config.yaml
n_layer: 14
d_model: 160
n_experts: 128
experts_per_token: 6
d_expert: 48
d_shared_expert: 0
activation: "squared_relu"
moe_layers: [0, 1, 2, 3, 4, 5, 6, 7, 8, 9, 10, 11, 12, 13]
router_score: "softmax"
normalize_top_k: false
routed_scale: 4.62
balance_loss: 0.0185
balance_bias: false
router_cosine_scale: 10.0
n_groups: 8
groups_per_token: 3
init_std_router: 0.0153
lr_router: 0.000413
vocab_size: 8192
norm: "rmsnorm"
norm_eps: 1e-05
tie_embeddings: "early"
optimizer: "muon_variant"
lr: 0.00784
beta1: 0.95
grad_clip: 0.5
batch_tokens: [16384, 32768, 49152]
seq_len: 1536
train_tokens: 249600000
steps: 8263
dataset: "wikipedia_en"
Below are experts of layer 11 (counted from 0) of a mixture-of-experts language model. Rows are named router (the router's row for the expert), up (a neuron's input weights, with its number), down (a neuron's output weights, with its number) and show model dimensions 0-159. Each number is 500 + 25 x the weight over its row's rms, rounded and kept within 0 to 999. Numbers have three digits each.
After each expert's rows: a language model's description of what the expert responds to; "comes after" lists some tokens at least twice as common just before its tokens as in all text. This comes from a sample of Wikipedia text that the model never trained on. Tokens count by the router's weight.

# expert 11
router:463501537493436475472515517487497509490482493506497485476497537458490471502489481479510507552519480520486521480508500539510557507478502505482473458451498435527530466515502465508535464463500503472470524514522472503502474478511577509484458491512474496503498514474489464488531462505481491462480498465510520514493511516544505474506515484470525505467503490462476467505496483494489490524498521503506528463525509529517498506522480538568493542514535519492539495534494549473517510511469488
up0:476538533531515516526523494509510524498471535485475532488535500565536471491487478482534474502525468515478488484535492516510531484449475453488507444457485445532510477518502543495513485485493557505476488527537532498516478504512529466491488509499533575529519473518499507515514513497507500465498487446476489523487550549520530513470505499492528512499442501514515540512461513483525502507544515530477467465512500485497506504507503511470485468466497491528493476492493487501488519487497486
down0:534494485429506487481522494480481511497487506529509533524443520495506499551489535444447495499498440505522461478485493533494471526492506543508488523531469530459506487517496483499496491506506560515523461542492483528500542473491501457488516520511503552516518519461468501496472558510529504484536507471494493480491514518514493488520507492536481529525464492506459466486507503490445506483493506511463546491528514503511444517488500500475520515495507528503479452480475507519491506490503546
up1:414499574479522477478520507520536527492483526493501504527527519491514507482526472482508477471515475503484511505547446469507491491507504518534534477470563473523518471496454535489514496502500478513480487511517504478494504496538469497532498494507455492549442516485504486509514479517515505469533512421507529482512507499518492489510518523518494538515492503515504487531503505519525544555450517504470485488514507511470513522494491473500500501508524487493535495523553494495489491561531506
down1:512522514483505483486512489422457476497546528514459477498453562520458483536451526536517498489474490514500501485500506508490498523500516459498519486500483517509486510490495517507478464492482495463464499516556485498524509493474526517499521493506492539480544511464471470480453476493496493518518450462518487499509491544493473493516544484500437468476489506518532483451491523517492503473492465510475490540496489491511511495483498520476523495528494549467449528483484487459479499490441509
up2:523501537500503513512456523498513527515488460508514523451513480493460531524531463451538494538494509499506492471488452483463488519496499486521508488467454484478543497494463509511469479488451522506509518451496546508440518511512472541493494552530487487474501468505509530508543505545509504481504522491520491503507462503528500514494515485443533531552484470484502515495497520493494505487458447504488509497555561529485469499484507489510520503485494529501483492511482471509547519490471536
down2:483530507507527504491527533495523501493454505518484518488510484504491497485524512479485467494521528492478473496548463519486491511458466488487490472484492452459464500541526512519522516521508495541542458515498533483522515517486432514521503513486481482520507520477432529520534529453487508496504507490520496517490493449504501500468512524501497514483507493500487520464454526495528489500494465492539512485521499532467505438492473481504481455548507536520525491483523476453508583525529475
Description: Word starts in royal, geographic and football-squad contexts, such as Port, Prov, Emperor, Goals, the zero in stats tables, and Date of birth.
comes after: " the", " of", " (", " The", " his", "'s"

# expert 8
router:491488533534466499482478489515465465493506479473497484521488484470495531517508526498492512466472474496533491521492474534470523457477501524467499487464451485491509522540490527498549513499544478509491518520493453473486522508465540488523468471503489484535489477513474504478479501505482500491479492471491547467525483507528502488495505478506528462515488478428532524502461483504527499516516515499409532520541492516508512499485501459534493477487485483513558502497462436482507521456519489
up1:500498513481528480481491470463499521520494490490537531459504501510503540531499478456542514497454534525516473511487490438486476488516504480532456502502493514527480519483529514478486534493489527492518527495524515528492563493496476555510535528465483485466460467498451522504496487476510519499504510545516485452464462499482497471509504508518506492460472495509517483562526496417483492532511479454453478502537473511498493514507523468489516488498473502536454526500497490512526508482497509
down1:470539508435519469513481486463482471503514501520497525506546510493456532504568508489501513468527488494540526459530516485490500494460536541528492507518489474497497484481506529512475483529498528505462514471472498483486469519522499522520495479547466494558472510528513481496490536500489491501486450489496513461485503512517470443463480451497543484523516493453520516466477494494499549473531478500441516452510455510514505486519526468504477526492507512513518500511499470492502514471524481
up2:521505506537473457572528474503548516539500484472524491508516503518487531471484494514493480527517456463525502499487454500492555499481491532535477473541487529467522468543486467453504539479512472512512499542447505502519479475504499485491469538468466474529497511521477519525490492562510482514465531497480505506498480526484497520472480530496538479520507494486494491469523484477480491474533551542465513512503502497479515520479517534490537506514470513495531526496483455481508510481486459
down2:473462491513501556529481470491485522467516511488536529490480533520497489517481516501499447531488484506459497464485522493539484535498489485471468499515501507482458513517466461494494530505479522525497460484513514531522453494489507498494519515542563517492512482508480492504504484468478483526514478510512508518487506514499469507519492521493481466497491536511471480514562500509506544497459492536554493462495492470510533493532509511444473473472560490430476497479505510488510495494423527
up3:495501522500483465502469525517497509495509532490503541496499467470534483482511497548531493525490469549467500526509467543515467518499485467534534527495522488504477474507504488497513529505474527482530460550470533506506508470470535513507561502499483476532526474469520478517519473541551492493552537515512481498544537488513533530513498498505513467522499492506588530524483548484524468512523503493499477494499505499502480507494450495453482509521481464525486520476494516475515490486526546
down3:493513551497488511506529541495513489500532509500480510475519519444507501500544496489521518535477490515428531473488508571519503503480527503491465513478460460533494503529516502484532458493485489476498510493506506482511544489499464538477500484511443505515517546442509531480538502474495541497512466501488513479544547507480438522512531478517507483487521495467476475514484499480538471490502501486486501493511454512520486509474546490484487491487477519460468546500488481532510482455497529
Description: The article a or an after is, was, as or commas, plus similar determiners like another, each, one; also word-initial a- pieces.
comes after: " is", ",", " was", " as", " and", "."

# expert 2
router:523506503498470495459462486506479437506507497524511505487500480487489487517540523477481501571522487519524580478497485533541471512484495500508519502534452480494503481488502510467493520493481525481529494513501485483478470533479500537477482496518497480528483529485489514515539472494460491531463492481513524494509503522553489478474512499459480478479504526516523444496471456460459516499492525477468543476465465442538497532519500500515483499519521482519494531526493489489491484493568465
up1:484481488468525491516471481487495483540482477488525533489538528512471518512502500513483513552531484463528524510490527509499508523502491502531503486516484537495459509485496504474460467496490515465514500530514483530510483504495457525509496455502495469477452499537491542493503509501515491511483479483514458461507518514522464514509488464483475471444518514556528452520534515468553547492509519491516536489484529433469511537452481465508501458516497474474504560493454477514498503536512495
down1:472504519514520534532518511495522503549472515467508498494447499537526497508541492447519512488516533475489506496454513472540495497471518487531511514493497531495482452501460538485509479494486494519561503476496497486512518495481509500506502514499480469489466558497468493479501493510506511485521463450496514452480508516550454469531464508481456487520539479499521480530539503446498479518513469447533498458483550505465512545486512504525527489483465494528504513503508508468548493498480478
up2:488482499530518506504525465475530472528468484487461503453515442478464511501538478503520510454475482506504521538510498478489451481477537494511550527560472530510510473472498532517478511490460524505502522474493513506495508481530492486504501486499462494504482472492508476500514484534522486527491488490496487494509532472481519502512466545495509439537472506472533493506495534496491471532499522526507493532492507502549474518505494507446548505444524516534465480539455461551530475508528491
down2:544530538519550511486513458538514546529505479506504495505548503472522513485476486491539507509512520472514543467485538532491548539508491501541521477458489496501468484514479481479489515510503512510485527493495538473519511504487547515520513457502460502469492543475515492546454510508545470503508445488525480496482510501498483500507487528510521449520492518516483497482551497541499474506483542472512547472528498507456526477513521538494487490516513469504509469545472497474513445483507481
up3:533554430482527498501511468488493443516502535489475534507528482472500524515496518449544542490515552525485538463486488487517505490517516476496511474538543516499525501503495502482495527516483545504496477528486540468469504481482509484497465506478526527553503507555496533496515504543505500452482496482524498511454518508525484500502503541485486536515501513491507490523508528500454489505506475521503521473480497533553471509493498473515475526479451506499495517468516506553492475477534550
down3:500478533480512509495466453504497530511524489505526543519443560493484514481470462510478498519487528485484508521510468477538530483476503453464479453474508519486502509483491474495468482477503509466493485513516506530505537488518521461572499487518503442542533520503517476502529512549480521479514511460513472496506496470506490541513511493548521532458511462505532498549487463507517492485435503508465496530516501506505525518503540466535533508507509501524474476521529483511483490518520518
Description: Spaces, opening parentheses, dashes and degree/minute marks inside infobox data and coordinates, such as Elevation: 756 m (, 2020–2026, 46°N.
comes after: " |", " ", ":", "″N", " /", "-"

# expert 63
router:493467534498506507476485522501476493530494548474526500512487492488546517513494548474536480512546505477513514518488450515515483459528549497526498480470478504515523452514525489436526493496481497524491486468523492481475517461476521502481483520516484445479512536457503486486492484494502495485462482498478496511459478446531456437521496473452497521484512525493482481512458497491487560527541515502497516474490465493499498485485472486536512473530510499531487508532491512466446467469509485
up1:511516477536506507517476536470470509494500519510478524449520456495554530479543524485574482505507497501498478485482509508477457505510499462525492487503492495503494495464533485548517487516508494484501493504451483466495540506466487480461522547521525461488527485479496495480503516518504498485499532528503500503474465509498490521485472477508504470480507494510501472554468508527480518532537559526470427475497490478542531519468484489506505503490423524515465484494475483524515482486470461
down1:481473499516501474503492502482491499493473488501499476432471480545517490517525454522508515506577447506488514481495498501497475523449514458491498476493504478472502490541470496513515423529498493489492525475529496525506517546521513497531525543533487475528479491506489495507560497489525503515472499496501531500484508515513480505475533509485505499564517452465528546489486524427488533491476527513478510497468530505537514493480461492476544484534536493520509508508496512498488500483510455
up2:457446503504521473524524528493528504527497487487480535498518482461519483497490474492506449502426517487503490553465475480516467511531538484483541495479489548495482537483518543514524469494522474500548492466517504524490446487523452488472537510496452496516444471504498503479484505493469525463471537519509480509487514459522519463493502488451489526535533464519518522473499534498507494484497517499480527519466493511490473486491524482500517537545491498518454476514499475501471495494519502
down2:460506489473498456472458523509466520517492472484465479509484530491490514484476495521510535493452526506521442536517492483500543488513492486495513453511485466501478519475516471532514487445551486518490498504500538480510468499549519532494431435475484499490461499518508510467545489526489513484498520521527520488505479483491518525500480518495518520533563482545539538490493507464486498480534515490504529542497517471508499513493501494479472521447494508454491501462516462492487486523486484
up3:523509472548525497493533534496536473476528436470527498493536505495514516505458507491531489513540442487516529510465457512512481512454550479474542488509532531493510492457522489454484481486507450519466486490517522517478523497511467526562504501495486517510506521514510539507504498526493465490482488486529507478507528484499475480555533470482484512472521493497505553518510466496524507493503510495486512481455464483491502452487477479460548488494514494507505507502500555535477488505553500
down3:531492486513553475542504513535509517494488465512519486474491509475471499481489513523513525555500488486495465472517508486468471504514474504510480542515457541490480486487491495528473495465471489541470503512468497508487494513519518501462493497496545530461537487523486481517475450519531522526473588462482522532433461497487519511510521510501502525487497511471512567506527506469511462476549478496443500544497476504508501471476521490468473506478537514499500521492513500487504510533499484
Description: Verbs and prepositions before quantities, such as cost, spent, weighed, for, at, plus spaces before numbers in census and sports tables.
comes after: " |", " to", " had", " which", " he", " would"

# expert 42
router:495523555549494494506482516527481501479507511492514460498492501483513517530466525468491514496484471512523530536504507523488493524485506479529516475476482469498516494513474511450564497494504467482438469504522496485519467504469499481503461486501490493513486531498453492480517485479489505509471517521477555516520555509496518481491507513493519477537447486481523502503491489486528526503536503456522534478499517457513486478533501495575483508522502471451527420498473514459510549480488525
up0:468492542478450543503491511529453471529473498510486519520515455500490465495539459517498469507520509483482478496545500479521465510463477478483512509494510483527517502519553451506433497473494490513498529491493535505468486553472507520548500449471498502464506447518468487500526494516525517471500471519489497496471519471498482512485530500481490501507507510516525494516527516480483503522485545510537461496539460539475512482492437537503492508500503462479504525497489496545484443500472508
down0:462471494501539477508519487531537571487496504522519527452539487508479512497483463493492516505501503493472484471515510482472506510528493484510519481499538502489540485519502558562487526453549512512465503527471517521539494495462499551565548481516512491499505459493492480449489509520501477511535480401484490501476533537506507582517489493489512505519505489510506487530500515483499484521510518477495495478498507490487505531514498504486509478531503527492495493507501479517532506532505479
up1:541522536537473492527516496513516506535509479538485522487524465561493499519505499516507538519513520478461493519492510502541509479466473486521491477466496476499444489502501485511499486507472484479523454533469537499501461477486488475446471499488528500543459474447486462471482525522525491487531493494497522495494536498531509456529467503473524515524469481523502539540505517452543485520462450535539493473504512495483472462521460530477533511536494503490499484517499468497513525527489490
down1:493484549454469474539551531455479494471444531527469509546504513501518499493474528477497484496504474518490484492470481493526487549499488484478453485471475534490496493537528502527507514479511523501476502488565509515493510509442490492524484530507545549521561524487502484527479503503481528521524517495504483462470523474505517479533520498493486478520482479498491519509524488518446484513494449482468492478435495508517479478494485503543479487464468503455459523508495523519500499507515526
up2:520495524504484486488500442518515518549539520498476498480520495511441488510483484514486437471484481519530456491510475517481523517520497468526531495463503532506459516464482494527491517483506445512479526451517528507513549495504463508525483468491454513522487474508475491519460515537516485502478512529503513483532505522493507520460490530494455542495472506518477516518513494474487486449523490480510510492526494506484495501458532476502437506501492430437486516476471501507541490519496532
down2:519479502462508505482463484510498494521520505524491463519455503487492541506496469499461493532489504583496507516486481495458499512500440493551530476485473469499512488528494514502516485512545503506474501509502505507486483517515483523510465480492579473488459488466442496480504494494532506521527487506467510500496521508509465487497529483522522495520503484522492479529564448469514502492511487500470498474498516513491500474514512511455551519512475477482531454498500524467469556552543463
Description: Column headers and codes in sports league and results tables, such as Pld, W, GD, v t e, country codes BEL or ITA, and footballer.
comes after: " |", ".", " as", ";", " +", " was"

# expert 7
router:511495515531464475537485514582486454504507503456460506480483449494516522523507552479445532456505458482521502479522483494497495477485533500507511480495471468500443518537468527502511543486511489466495513525484514511490473531480524483514472509475465491508521510498508475524518484526487518458509465485509503499580480470461532489506518517471480477513494497498542495514543504509499504467541496547472517491510511494482493502477532461512454462480515484518531466475502504505517480478501485
up1:511488552558521477544529474502501480494505476488521501525503491523501479499486548545490472486490544478474518483539510484436525472479491481498502460501493478463502471532482507522511501491476520525435548487472531510490535474498493500484475507478518521514507489507483548513505479529520510525527536507515505513527502498510462533512533491489462471543511481543498537522481509469522494457488497539495516486477495543471500533535489484478554507533505487495483498472502481461562492505457529
down1:511485550496536481528450525555538490512497502510496459499476487509514470463479505530484520504546479490500514459498499477482491469444521497473558485462477493483539489498475493532480523544494472522481528507521476525517492517482506486511529509466511518503475465479500506486500526507472506492498479530485503522548479494542492478507507474481508496574475507496490487470480476483505462492477472462467505510496499526489469562439472468542516472488536496494519453463484467528493514498517515
up2:559471512500510478486496504460508466501502528543488498496497479531484483546479467493507549530486534497468497559534519478503484485473505512476497496515445532496513504471496521523459482485502466496536491471553496503516451464485490468471503500500487479506462444484522490480492507521510506480503531512476513496483503487560507512486541518506493490535520454429507503545538528494504479514504484511493477537470482468447486483499531533478510531502519481518488486480508468554500530486489470
down2:483505507508489495474500510542511506496509540526462507533493504528514524443513500484545507508486514489507477491515570469513488504502517513512525541487485491477439511466522577485543532487467523478499515462496517473525500486451572498485490480523498512529493478510509535521484517504522483512519503506488559496476502539477509459500497528496523509531479498491532513465463490442545464520503505504523503472489514503476532490463494488493496525488483483499483536476471550492487460538479527
up3:514500516482553487548513553481514526502497479488494498449514472513489485468484521525528500487493526503521487491516513423526518499494552490502541496489467490483429509478475510499513538506530527487467508465482495509459511485461479516533503468522454511504471482487527481475525463518479482459463494489542494477463485515481536505526496473469473471515504483505488525543504501518504498507528476494464454474534501459477479502520541510497532493497480441523525518489479524486494489446497501
down3:510516468541544462538502539520511454514471494487484477473482563486517502511518506462511504471461483516525518539526546482454528489494526557467526482487449489494493484474529432514493512481493431502510508455525512480470457493522489496477490492467510542546565515527516478473495487482498497465508474543505510515536475495512492506494453492524512495527516484471506504488512465477495491482538510514509491472522526516472521491470532469513498500487501485535501513531490507505505517486507506
Description: Articles and degree words before adjectives or noun phrases, such as a, an, more, most, very, highly, largest.
comes after: " is", " a", " as", ",", " was", " and"

# expert 13
router:491493537539450507496494470475461455497544488490504442494499497479517457502489523490505482507480491511487516496500468506534508498470536512426494501489461463486517501475513481492547475525480529493516490492500479492491516545484520497459509466546511491469499531495505490493519492498479529512486525484508529483496514474529461452482570489478528501520520493494515478498475495526513531517506537469499565497491497498556496440502489536537483460477570494513515481487533508469481497510492485
up1:503508504497473494491491538491566527545523494499476515501514542528480501475509516485492485470534511487496456491485454468503559469491501490482512486470485517496489501508492477480511514505535507522495529494503465505548473458530466515502508485473518477483483511541480497513477500464453495532522473512471476473483489512491547563487499496450506503505458504529557509480477508479515507481489501469485485492524451491468495482521453492538536523481525453457491513543534514520464475504494441
down1:539476466500488518526482487503486526544518484492510505523481511505498516485513499489508467527497495514430510504497526464534501520491483537466475530539570492464552459484469530487473521508548498467498524495531491478482530494505489498550466526481534497497469512497491490467505495493495520521509485477491520511476495559483467522529500509465536514566500501470515511532482495410493497520494488504484521518523531507512555459496493494481475501510516542518502488553495496510520479502495531
up2:513571553452481471488526452458488501507535479521511509502523469535506507514489522485469527523480483548480507525495479478505516467466525498513489502506530534494508523513546520515488492490487534494496478520495516482516490560505486456519502503485515512521521489453487504484531470512518481561471502471473519472516517467482504494521514466498468495519509539485475467525493489528543467490465478524463500514556508486482476525471478505503510433525490489527497483496532545473534509540524498
down2:520554514455524467505509488532529488475496464538512490496505509507540471523470477488463496516502537529520484542492510490508464482481489553523495465475490490490478542488459506489477498511524514462509496532497489543523484538491559511510466438525518455465469502515512504509506541474538519474495472531508510523531521470505499527482476484503512530499474443499517494545460521563527472510490484489493517510509495457489476525552522499517521448521486493520484494471509489494527504488504511
up3:541527446529517490489495483489559491524477531510466493499500505525487509533507508499488520472498472494526541488511516542524552504523474476492518474520514479490484503516484495480481505468484521457459483494448476522505527576497499523516513523464499510484523526567472472505469487495541466473487484497500516507514550541490446562506490524524520527478477515524524546486476514507455496445505516516514524481495496502510533522502454495514516479452506492483505475508511493501515509463470496
down3:488455501485471503525507523482451511490491504480517483515482475493447480456517515457516475516484491455496458493495474511494493528506509471507524473491490546501513517518543488481468490472518488550528489509517524500456500540485484521520514491465529553500497508482509464514452502457457504497530499515492522487494536492539508533515457518511511494530514538501515526548476491461472547544528503501505456501469516499483464502514542471535518511521488554500549541499485516510463497547499500
Description: Opening parentheses and dashes in sports results tables, like 1-1 (1-4 p) or vs. (3), plus first pieces of surnames like Mc, Hol.
comes after: " |", " the", " a", " in", "|", " /"

# expert 54
router:512505489531463519495490497540483533513548493459529470514498486443520508472480530537493505519499478508504498508540480492506473479468526508493489459488468480524540518518484499449528461497503499525518495526535495478523488504464497484482478476511499487531505510456486512496517516478501486489486464491490518516519519494536476444534502476533489488476474516498498503465478470464517522486535552485521572492493515501526502472548493493539437459527510533459536472525520518487446510475467482
up0:544503470482475474495496492522567478502534478500509517517527478455506505487465509480508527485526534516481512536573518560493504490518516498495511469451471496510480530541476485467456456518521511502500488455507531487486533485516441504460478510457517504475502516486496513559479525489505515527480482502500467486475503480511494484479488492485521487491495479462528465523460480506497459524510514517482511487503485495447454507532487497473450471538455539502477506463517501482494505488481486
down0:531498496494490480518505493545532488476481492532553490504500502480515514504476516523527486454522520495514461521460489502535467454490521512496484466467510538527481527512529513510480530492491491474507486497544534486491478520492514450525475505514447478588481534520546482509468476451507504537511471480485462469501528488488467475521522509465486486493532517474502523475495497502520484504516474491503489491461505438498480461553508496524473468497469495511463544493500510497469512528490547
up1:544501526515481478481498518489513503524523523506523519510519513460527508492508485527487525488518472535445489509551511478485479533508551502542487508508487554530500527472493477501470520497504490472532482516540503475451517528528510489508519526487495503481497499442497523515477487505504523475556487505459519492495455529475474512497514493533457509499544517480549527490504528506506504554475510478517498459486528448504464509514495457466475512501440470530557522542491477532489504515502515
down1:511472525554508480539495539474483474490476486504467463509499489504530468523475498499479504482482512501526541536446557488489511526511536554470516460528539509474506464529514515482530520487511503461522516486509508468493494455515485472503492532519487508473482524468514511485489498435437514512522498504542477479553475493491490490495548488496522542506544497492552491539490502469508484489500513491517497461487484498518521458490479481542544497519492541495499511486489495458524488480501460
up2:520530503492490503480508518535504501499497524497501481515541471518541501493469442511501503530507478488490448510527523520532522482470506485458514498475532538482533488511532479520514522527497505491499523488505515494491460507500532515508447516505545483497467500482478510477468524549541473456539480485469511511499530510531477469476511514573508544524464494514463494496534458522497486496482485507511510517504528529491543473500496472535436477541488493464524523473530565526527491493523481
down2:499487514447479477546514494509498535471494509512496546489475510464498479500537503510492514481485510490472463532491491513484536517523494472497507531546546481440508483525535533541465503468514542469496516526471479473522496476516474424536469498519543502508481510507485489507534461510493521441507493487502487514496507511521517516521547506505529540522471508531510472489453490542479519517497458550475524515507510552492471474501459524516515543476513520498474539499519492518502494513509514
Description: Words inside sports results and recruiting tables such as Did not advance and Recruit ratings, plus -ing verbs like seeing, allowing, causing.
comes after: " |", ",", "|", " and", ";", " –"

# expert 10
router:494512542532500527470488486520470498463540522492518467537507526503510515515488546500512476495496517510495522489474525547502539488481514504462523520486489490537552494496466483488548466496530485484457505503515484465487459497481523489497494500528483465487462503466507471491477458520442538511460485476480542454524529507506496428501508488479511488494500507474494488473464488523470553462529525470509518506497531478517519462557489496542481513530485523506537476541471512491508526493485487
up0:496494512539505520491479504510476493520522492506511479535529482510518471557560515458550522499514480508517488494499498470496499473480523508498527529520504503506546456514502438496504510543484511501526500487517522578477503490516494465515517482493498517510486479498513477502521544531487511524513490556457497449459522516458491518512509463553512523472562455497463495504480503514490539484510468488510529489499511476498522535493496478473477515445456525497470456482491506478528490516490465
down0:480562469469466463478499508489536520480528541516488559505480512501519483514455486480530526487512500527498452516495451512501513516484506533490505469520508491497489504551479525496533524515545521515441517500444504520462463510549512490499504498554495530520487551490497494454443473513506537520479498483523492505477538510470483477484496468512497498477538503453481486507505512503499499472525453484476507515472508528478508522481514484543515498462513498497487470484495511503500469449523464
up1:507555534490505463492505510503464513453535501477528500533527498475493500502509514447539500519515481507557520482504453505439499519518475510504458494492526529492514448516467502474516481491512522515513534489507485500482453452472535520487525501483478497495445558511511460502518426493496461485533530522463510523532495505503535501468470536519521511471516480501511521510488527508515506533533509471497480507476519543501523510512467487480527500510515526469479503500492532493528540518499544
down1:522476494526497488541499532485511509506506441522458470457519527514476556489489521497494495488496502527494509491484527518513519505484498499487534525501504494490538513513481551477505469524517485518502498491507469469486505500550489461521524520527491495534503517522427504496510513510528437541546517451520540458511540504478533511503519474533474500535500498476539530496511488525536503504472516487473501511512536506479495465479531506539447501531525454522478464484513470522533461518545496
up2:498463560529484483516486466548459495501502517532519538478538492523509516525533532527469490540544459534489485560523474486506520482554453481484515486486452511480469489497497492488508476479496492490489488545545540506473492518524453491544504548488537512498501473475498506531504517500482456482490505486517492494504466482513480520557476500524502539489482511469487506510489463477488528497530493481521483521464472486455454496484518478532527506499515487484479534519524469530482505465500495
down2:470520458501477498449512511503519493513516486490514496488511543513519543499501534521501520496519495539506518548539503490489494513465543506500445534509506479498517501503453454523519496485527539505492483501506489475501494451500479510477504521490483531491483479534474454493533514497515484481500503451522545522444504535484518504521521513508477504474572505525481473498478506531513497514508501482445474490578522537560513482500494491473530497495484476454492526461504462528523466522467498
Description: First pieces of multi-piece English words beginning with a common stem, such as act(ors), ass(igns), cons, produc, Cont(est).
comes after: " |", " and", " the", " that", " to", " The"

# expert 18
router:488510481528515504490472544525487490487526522469483481513484480484478477458502532518504475530490500475521447458518497544487522496500518509443505499485508450434463498523500510517553500459481480486489430497538502496481467495472534428519495473518505512499474500492522526519511483471485544502532474496526526504506542480507500513532507485515536489490509524504498523522456486489477528489502480536517459468445491515541483493487500492481480493526538519458508499531482535476453491499487513
up1:503523477505501515547489514518505490519530559494494543504501507498465515487486490529528524519498517472513507478523501523480493479505505500464478505480537473476442507497482536583464544496521520485496466484517489498463488505521478465491550491483485516521473530523474521478439500540489522513538506483496522535490492512481505518500460530518496524490489513506498564520514558527484477480498450477491492469465463512548491488485512488470472456518483497463476487461484471512499527538487475
down1:520522543557563509483520513550489519525508481502545488454433483490501491517545543506535484500485485510487488498473480496489506532509508494487471467481527485462507526506493510521506499461521496493478499485490488525480493539535507450498463476510491501534467529532499518471499479461519520501484484492494456494519509441496514492479504523542532472505527496502466510537491491537451502433501490502457488450518493472513515480517503498463508473492520515492534518523490475490467466510512451
up2:514518491531547515454477555495499488499531496504477512476500525518486479509513521556506480479505525479511441500534482522497490503535495510447478494494499500513442470485512513461518527530490464491525539494520539525509483524501481456510535504512528474503500490518458535523494471498510477540496550539514547527472526486492508513511502494520513564470503502521503485522494510508483494518465508527520464494453493459497462508516455450503497507543512484465482503520472470513539502521541462
down2:456496536522507517498472511497448549458556471476451478499428485511508490499462537518494476498509517472462488477499471487475498487535544530498466473497481490509516462515519497481502471518497498552477507498510486524484529526521521486532506530509530494501524526508480494547535506512497510491504473483524493506512546492542446531519538496497507522502499487513499483465465445483540511483500479503513473496468507473499464535467525483516468515504483445497469514511470519504499561502519478
up3:507490547489478517508531536444482476529478496492515465542523468485461483508479503503451493540498472484478519508519482514473493488471510468481507514451523509485491509482460485517482450487530492515468524480458502511491548507531520483477433503512458477507522472500491494473464542484471518536533491495508465503507467483547458513514508497484501478468491502536487503466485495522538506492533525496506527484493496476486527453479490463501520495500495522505521503481443469486439515490513437
down3:482507476486461502467480484491502501530477472566480499531541542494504470454540467431484478498504450474516497520516508479509464520471505514463470492515499489522524479486460472480533469472522490527517497468497498461561513574517508484505498528523512514501485489492484503512472533515524512504497490475513524508520494514455489507514525492461503487487504523475429478515515457486519516476528466478507500460501504464512494516480481483475524449477519517513525496513510521471449523512489528
Description: Day numbers and month names in dates, especially after On or on, such as On January 27, died on December 24, 22 February.
comes after: " ", " on", "–", "On", " On", " in"

# expert 4
router:465514539508483506501494490506500494484484465453526460511496544467507507481508508454448484546489457481549507504483499551511515494491480508434492493487465476549518513507519511538501465481515506507482506508498487529488468490479528486506473505496517491524498502489497471504542478473470520502476496494509517521540549464524518464490549509475470480477513534486516487491450428479487585545489491526485547485512550516497503500521522508488537492506509502490513474510479509492505505470520518
up3:463522506503528520463507494500456519488513496444472517471530484475466557495513492568463516535514496520480482475510487534529511503497442492486475489538475472496495493515485513530540456530456545485488451487490521560483496473513528485488477499504534500460534546490494456515535488475515528518506559498529470518442501466518501536534475512510505531474508517515538510507473519522522501518489492527526533471490508499499498482498527465501491509491492502508481503485536535502507536488495494
down3:468516479479501513496480495430447488462520486500443514493508515465516458511498528501475518466507483524467487452495521496493495503495474533518539511470474495516505504484443545509453502486502469528474471496521495533484493542495500504476475480479495502469496527508539471510502520498523554523518530447498508490475511479524484493497474484488448518530490524490471496509513498467511511518549527509481544505454489469466450520480443511538524498500500490530532489516462465460513491498492520
up4:502519554491481537480506497493494510489521505509520515516510497536492494526501534516531459475497487476529480502547498505540483474454473547482481500534507504519509492457495488525504549489554476473486504503463532518504516513479454500509480490532513506466551498527448496485507497524541454525494492469531493486493471532530460533549497514489506536478468494492501493501525504515546530490520495554478489463519505519525536469476515471508495511504531446508483506505481455510479494457549551
down4:512502493487529498486494507442472504528517504479465515483440478514473506473511513484498489521512493486474555517515522482475477456542513457463473499508515512510528460481489567527516475480479449522525516501462506482535510473512480447517524460505545497473517476516511529474487498519491481443540456485500468444499508498540484496471509499484476510534536512501507467483485474499468540481514504515531536480474503504480516524493540490506511530525494470530505543487507495528547516521517487
up5:480494509493539527465494556463564511492483496527522526504487514524453479499494473508464473536468519516517525503520520491524501515552506517494501513497472525481455498488526497539517468513501496488532501514474505487504503480528505505502528498509532452498467500433480450536487499524536527476528485495518497518495525499495546509494488490544510467525456553478476482482539541481567514525499497505498487520501471516509532460535500484512501515554514459508488500524503498431509506505482494
down5:533472465511455531504501519519492524486571484521501517498462549513475499528464494501527489495490473502489505504499471475523509527495497470517491525450529509504517553515466510460474478531471530539466463496561502496514483483472519549527507458501543520489467508488487465476469492511526502512527527492462543485497521537454490509480489478483532509449509520529522517525486509455494523474513480504498476465538486478491486480487427478462532510487498506504508526508483535484490497501484498
Description: Closing parenthesis after a year in bibliography citations, plus capital-letter name pieces and abbreviation pieces, such as (1986)., .D, Inc.
comes after: ".", " the", " A", " The", " M", " a"